config = dict(
    num_hidden_layers=13,
    hidden_size=192,
    moe_layers=[1, 2, 3, 4, 5, 6, 7, 8, 9, 10, 11, 12],
    num_key_value_heads=6,
    norm_eps=1e-05,
    positions='rope',
    max_seq_len=256,
)
Below are experts of layer 3 (counted from 0) of a mixture-of-experts language model. Rows are named router (the router's row for the expert), up (a neuron's input weights, with its number) and show model dimensions 0-191. Each number is 128 + 24 x the weight over its row's rms, rounded and kept within 0 to 255.
Before each expert's rows: "comes after" lists some tokens at least twice as common just before its tokens as in all text. This comes from a sample of Wikipedia text that the model never trained on. Tokens count by the router's weight.

# expert 22
comes after: " W", " K", " R", " St", " | K", " Z"
router [143  20 122 147 109 149 161 124 156 149 105 158  98 120 128 111 136 136 138  99 126 127 138 135 116 104 148 124 150 114 133 122 158 117 154  93 110 117 112 122 100 144 104 177 196 173 147 144 151 158  62 103 144 121 118 158 159 132 118 121 183 145 131 119 151 125 141 136 151 133 112 113 124 115 111 135  95 134 144 111 147 119 124 140 136 108 127 130 157 114 153 176 109 133 108 127 156 139 104 109 110 177 124 113 115 113  65 136  75 130 152 154 127 164 146 175 133 103 119 121 108 107 139 117 116 102 188 105 100 102 133  71 156 134 154 136 144 109 169 103 108 124 123 134  99 146 103 124 130 146 133 110 116  95 150 144  98 116 154 133 111 119  98 104 133 141 100  90 135  99 148 151 102 140 145 131 144 134 133 124 155 148 145 131 114 140 129 154 112 145 146 166]
up0 [130  81 147  90 128 124 171 148 152 158  86 137 109 126 137 153 148  87 133 142 121 112 132  91 163 138 140 119 107 154 156 132 124 111  95 154 144 136  91 122 147 132 104 184 155 119 125 163  93 110 111 119 150 115 114 165 148 191 139 116 116 114 139 138 137 101 112 146 152 154 150 143  93 107 117  56 132 100 139 111  90 158 145 133 149 130 119  83 118 127  98 177 131 147 111 135 157 144 139 123  84 122 142 123 183 118 133 130 130 129 149 109 134 119 105 130 119  97  98 162 125 134 137 102 100 106 143 111 132 131 110  81 137 151 106 133 133 157 133 130 115 105 165 139 132 142 126 151 174 167 130 115  97 109 149 128 149  91 138 121 142  86 138  70 128 152 128 154 145 122 144 120 151 193 173 132 124 103 141  73 140 115 131 116  96 140 122 119  91 143 139  80]
up1 [141 128 132 137 116 124 105 144 136 165 133 102 165 102 141 137 115 151 130 131  67 121 107 184 167 137 132 116 133 143 101 141 177 155 152 126 128 129 144 170 138 140  94 133 132 154 155 114 144  75  97  82 147 136 111 117 146 132 166 134 120 135  82 108 114  99 120 125 117 126 133 100 114 115 115 201 185 156 134  96 135 151  97 160 172 158 142 134 157 115 168 120 152 161 120 157 169 118 157 114  84 130 106 121 118  85 144  97 104 124 140 160 108 106 140 136  95  82 102 158 148 149 131 117 129 131 131  95 150  80  92 151 115 103 143 141 118 140  87 107 147 125 167 104 151 191 162 103 167 129 106 128 115 120 122 136 122 122 130 137  93 100 127 119 114 165 129 117 140  88  91 124  83 150 147 145 106 130 120 111 135 123 135 118 131 148 117 144 124 121 133 131]
up2 [131 113 113 168 129 137  96 140 189 125  94 155 140 119 136  99 146 131 135 139 122 112 178 124 125  84 116 122 136 145 114 131 113  96 128 125 102  79 168 147 120 135 144 121 170 100  97 133 110 154 142 148  96 118 172  84 134 119 148 137 147 135 145 104 128 146 186 133 183 104 144 136  97 115 165 163 110 160  99 135 135 143  89 156 132 112 110 116 138 170 137 118 163 158 143 109 166 123 131 128  88  95  98 110 173 104 145 115 150 146  88 140 126 130 131 153 113 130 163  88 166 111  83 146 155 137 138 120 137  98 130  60 114 111 150 144 104 129  86 132 130 128 118 125 107 136 112 114 112 103 118 106 183 105  95 150 128 154 141 123  86 102 109 128 134 120 175 162 140 129 126 180 142 121 135 119 130 137 150 134 132  99 160 114 112 138 119  72 140 115 121 103]
up3 [115 123 113 134 166  80 130 114 130 147  89 164 148 191 137 145 149  99 171 114 144 112 117 121 142  98 131 135 133 131 128 108 153 139 130 135 142 103 132  65 141 134 167 111 123 104 124 138 125 153 118 154 148 153 129 116 114 117  98 106 125 131 151 126 152 134 124 134 101  98 144 116 146 115 128 109 151 127 122 132 149 122 155 104 109 150 129 132 104 149 126 132 100  77 141 111 163 145 118 126 152 161 140 102 153 158 101 130 156  60  94  84 137 120 104  99 146 141 161 110 122  86 150 122 135 183  92 103 161  95  86 102 140 115  71 173 127 122 185  82  86 125 106 130 119 132 129 121 186  92 122 114 102  96 157 124 117 125 143 194 137 159 137 122 139 172 146 150 141 112  91 121 120 114 108 145 108 155 147 131 124 101  94 143 120 134 140 135 139 117 150 104]
up4 [113 151 111 104 136  93 155  79 184 172 124 131  77 124  92 139 141 103  94 163 160 119 153 123 157 171 163 102 128 112 133 120  90 130 121 134 117 177 143 128 147 160 164 177 135 120 113 135 123 141 104 132 149 146 126 132 128 160 129 149 112 144 119 127 165  83 124 143 126 105 113  85 147 159 149 120 153  90  91 160  91 127 119  98 137 107 190 128 159 134 105 174 105 144 101 129 148 120 163 113 117 153 130 147  89 116 137 145 164 121 142  87 126 148 158 100 103 113 107 145 115 119 129 111 119 124  95 142  91 125 124 115 136 129 124 119 117 145 119 138 144  93 153 132 126 100 133 148 131 140  95 156 130  92  91 142 140 136 143 134 149 117  68 139  94 119  93  76  91 134 134 119 124 139 137 129 177 149 129 132 107 106 133 103 163 149  87 116 168 106 122  90]
up5 [156 135 153 148 155 104 122 146 157 126 107 131 138 136 141 106  91 171 124 148 112 166 145 129 101  92 120  36 154 137 136 145 121 158 122 141 162 138  90 145 138 152 123 122 142 124 100 114 147 181 140 158 121 125 136 112 133 140 141 105 109 133 127 113 151 161 147  60 138 130 110 111 110 105 132 114 134 107  93 146  85  91 105 144 112 169 163 119 161 122 102 131 121  88 163 102 114 129 118 115 111 109 132  95 150 112 163 154  97 131 134 139 139 134 128 136 110 139 129  99  99  97 146 122 125 100 147 152 164 160 154  55 101 149 149 119 121 128 151 104 143 145 124 112 107 131 161 141 147 123 141 154 113 100 140 140 122 116 178 128 130  83 163 129 106 147 120 128 112 142 147 154 176  91 130 144  92 142 105  78 152 140 117 109 120 104 118 122  80 172 129 176]
up6 [128 150 144 140  88 126 126 101 164 127 154 142 146 174 145 115 133 109 162 127  79 164 153  92 119  99 154 160 110 101 173 118 170  97 134 155 151 115 112  99 101 138 149 141  98 152 115 135 168 137  76 159 135 148 153 178 114 101 103 167 117 161 148 124 127 148 158 130 115  92 114 183 119 143 144 123  98 162 124 116 124 145 112 142 103 152 156 140 102 108 150 135 122 117  77 109  96 135 124 121  90 130 109 158 139 117 107  95 165 125 143 126 107 151 126 141 151 129 138 111 138 130 154 131 102 121 112 118 122 144 115 129  87 188 125 148  99 133 168 141 161 135 126 114 134 122 113 132 106  91 139 100  93 112 107 159 153 103  94 104  95 138 126 105 118  93 134 117  90 110  98  99 160 116 126 123 186 116 168 148 125 137 164 123 103 145 145 159 130  92  81 116]
up7 [112 151 125 177 157 103 130 146 107 130 122  82 113 144 160  86 113  88 137  96 126 118  96 159 112 136 144 156 153 128 127 126 137 141  86 137  88 130 157 129 135 109 113 160 143 146 167 184 160 117 125 111 136 160 135 117 130 126 182 115 140 139 136 111 131 108 145 141 125 108 113 134 148 125 137 146 153 100  89 145  93 105 110 133 163 124  73 140 118 124 103  89 100 109 177 116 122 141 138 125 104  96 111 175 169  93 156 184 144 129  99 125 146 136 131  98  95 106 164  98  99 141 143 122 153 149 145 106 179 127 116 130 113 155 131 151 149 118  96 145 154 120  64 133 104 137 124 120 116 108  94 128 128 112 120 127 132 169 133 113 136 118  99 150 133 117 114 110 100 139 109 171 160 136 139 162 132 119 178 108 147  94  67 104 110 142 117 105  89 134 165 136]
up8 [184 116  98 116 116 159 121 140  98 134  92 131 127 116 131 116 159 134 141 162 113 122 136 121 134 129  88 121 149 105 140 110 145 119 142 153 183 133 124 150 116 140  87 132 106 130 132 115 140 158 124 130  96  95 175 117 162 133 110  87 117 107 149  91 151 156 127 138 124 119 121  83 130 103  94 116 181 138 170 163 168 169 108 116  96 160 101 142 124 134 167 138  94 177 135 151  99 108 160 143  90 129 159 114 102 130 107 122 115 157 164 134  66 141 161  80 131 102 130 103 108 138 185 134 149 126 115 123  93 114 113 150 109 101 168 148 137 118 130 125 147 125 173 110 149 115 149 137  85 144 123 168 140  93 108 130 112 100 132  94 137 180 118 135 144 138 122 154 128 114 128 133  73 139  94 164 131 123 102 143 124 109 121 121  95 132 159 109 133  88 131 123]
up9 [121 128 115 142 145  85  92 174 176 182 103 158  92 124 139 147 123 129 154 103 106 168 122 115 156 137 175 120 138 115 158 111 107 112  95 112 183 169 145 131 104 163 114 127 136 102 144 146 137 111 141 130 129 120 129 147 154 173 116 179 145 137 125 105 114 142 116 138 130 115  97 114 122 110 106 114 124  93 141 122 104 155 132 149 154 121 110 140 138 147 107 157 125 106 105 135 140 154 108 134 130 146 133 161 126  52  72 106 121 103 128 163  84 114 161 172 116 154 118 126 148 120 132  85  89 135 116 145 147 127 140 116 189 129 103 140 138 163 155 139 103 123 156 132 144 160 119  81 145  96 158 132 118 159 107 133  92 148 151  72 103 113 138  78 122 112 135 134 135 110 139 107  97 145  70 125 104 143 151 124 123 150 131 132 139 115 119 138 110 165 120 153]
up10 [113 145 121 138 111 139 139 141 134 129 120 132  87 102 128 160 132  67 102 104 133 149 134 153 121 125 107 121 121 108 106 140 116 173 139 133 128 161 124 144 181 124 109 134 143 111 127 141 133 125  95 100 134 131  93 130 142 123 119  84 140 167  96 148 139 118 174 122 134 148 113 139 166 125  35  80  78 145 109 154 182 135 157 131 135 127 144 129 114 121 152 102 114 133 176 127 107 171 108 109 104 104  95 139 104 126 108 107 133 151 107 155 166 179 136 149  90 135  98 178 134 177 135 101 151 118 163 152 134 126  91 137 139 148 130 117 104 132 137 123  94 160 120  99 103 133 140 112 103 148 151 151 106 119 120 127 143 128 159 126  80 141 115 125 100 180 113 146 143 143 126 156 135 119 117 143 142 146 112 170 140 129 152 180  94 120  84 116 113 146 132  85]
up11 [ 80 103  64 157  72 129 115 151 114 156 117 124 118 144 145 165 141 109 171  93 146  85 131 129 145 107 136 130 129 171 110 127 126 147 158  76 100 135  92 129 113 119  79 118 127 140 146 137 179 119 152 140 167 137 120 137 131  93 127 125 178 127 137 119 133 161 104 184 115 151 129 134 108 148  57 147 107 152 112  88 136 112 163 152  89 140 127 162 160  95 126 135 131 138 113 128 129 141 135 103 100 157 124 147 153  95 112 139  87  95 113 111 147 119 140 115 123 110 168 123 136 147 132 117 124 137 109 154 115 129 146  82 103 125 136 125 143 132  78 150 139 150 121 121 164 160 117 159 159 107 131 132 120 101 107 142 108 176 120 116 139 101 150 112 141 128 151 141 127 141 144 182 125 123 123 128 126 121 138 138 172 111 113 168 129 177 126  99  89 143 114  82]
up12 [108 106 159 137 167 122 162 117 152 160 135 131 122 150 162 149 137 104  90  96 124 109 152 132 135  99 117 171 138 113  95 145 150 116  78  81 112 126 116  94 115 138 124 105 118 116  80 118 164 114 138 143 132 130 129 139 104 134 101 179 184 153 122  89  93 182 170 106  82  79 141 151 146 145 141 128 166 129 158 123 153 136 143 117 101 158 126 127  85 145 112 149 130 127 103 147 139 138  82 108 135 144 115 146 111 168 116 118 134 170  91 129 137 138  91  98 127 147 131 127  50 106 137 131 165 132 120 147 129 129 111 176 146 132 142 112 113 131 143 139 151 141 128  96  84  81 150 144 102 106 105 139 138 166  97 143 102 105 138 133 113 146 148 131 144 104 133 139 125 127 131 145  84 148 145 100 108  95 151 131  98 117  97 148 135 146 174 141 124 124 154 105]
up13 [110  88 152  89 123 168 112 181 104 144 110 160 136 123 141 108 129 122 129 122 127 158 163 102 112 108 142 123 128  98 126 147  89 176  96 126 118 161 139 122 133 123 139 123 121 136 135 106 122 143 141 124 104 160 152 143  90 105 116 187 107 130 128  91 106 155 123 129 130 151 102 110 128 134  98 130 150 115 143 139 133  78 131  93 121  97 147 168  93 122  99 111 130 132 147 103 162 133 156 155 116 152 124  69 109 122 126 106 110 133 118 136 154  98 179 114 124 111 149 126 124 136 190 113 145 128 156 127 133 113 123 111 111 147  78 185  99 164 111 113  89 160 116 123 160 120 141 107 175 175 122  88 134 106 113 141 137 112 124 151 134 138 140  93 160 126  99  82 106 139 149 138 149 180 152 101 108 106 108 146 169 129 114 134 145 118 121  92 110 175 173 144]
up14 [105 126 113 122 107 127 138 155 175 181 155 138 147 130 113 122 178 111 120 152 118 136 147 100 160 132 114  99 139 114 123 171 176 155 125  88 137 100 133 150 144 117  91  99 129 102 105 164  58 168 119 118 141 124 117 152 102 138 123 117 126 113 115 165 107 118 125 144 153 125 109 123 119 138 107 113 133 137 124  66 106  98 145 103  90 113 133 104 122 169 132 137 161 105 115 118 131 101 140 147 151 152 131 149  93 134 103 137 129 151 108 140 130 176 100 175 135  81 128  93 100 122 111 146 177 153 148  79 130 127 164 206 116 149 111 117  91 118 136 115 175 133 156 108 159 131 134 128 123 140 141 137 108 140 147  97 105 107 135 124  90 145 131 151  84 149 116 129  99 149  98 135 113 164 118 162 147 146 134 109 156 142 137 129 149 138 150 145 135 121  78 161]
up15 [150 106 137 155 143 131 176 143 146  79 121 129 137 129 140 151 131 149 144 190 142 148 148  95  96 149 112 133 146 127 127 141 134  77 125  98  89 141 110 122 110  63  60 130 126 121 124 139 123 149 160  98 123 125 141 128 154 129 117 152 158 146 134  84 116  62 170 125 170 155 101 132 112 127 164 138 153 139 143 115 105 110 139 171 163 136 134 154 147 129 112 129 153 107 114 144 147  94 112 143 108 135 168 103 138 164 115  76 116 112 129 106 110 169 106 128 125 114 104 144 134 135 143 111 133 144 145 123  80 118 123 110  76 100 164  99 154 141 137  98 146 158 165 116 149 149  92 123  87 138 140 129 122 112  90 115 107 124 139 154 137  71 145 118 137 146 132 121 123 100 141 106 134 133 134 137 116 175 132 132 118 109 123 103 110  87  85 109 134 177 137 165]
up16 [117 121 120 170  78 140 109 168 139 102 126 155  68 143 172 105 142 153 121 144 145 152 126  78 177 131 137 134 137 101 104  87 133 105 129 122 172 133 133 163 175 116 158 135 107 184  73  99 128 143 111 156 153  91 131 147 100  94 123 126 136 142  90 142 163  96 163 146 117 102 123 133 143 150 157 109 149 113 159 111 126 148 134 161 106 126 107 111 129 129 115 115  97 112 118 112 103  93 129 141 136 100 110 125 122 147  73 149 119  86 122 153 124 147 115 144 116 131 121 136 144 124  91 136  96  96 137 148 110 127 146 120 106 144 111  84 102 140 140 110 109 139  99 136 123 122 129 132  98 122 129 136 109 167 127 110 153 136 136  88 132 116 184 128 144 159 131 148 114  87 163 117 144 136 132 123  93 209 144 142 182 120 166 102 136 141 163 150 124 140 120 129]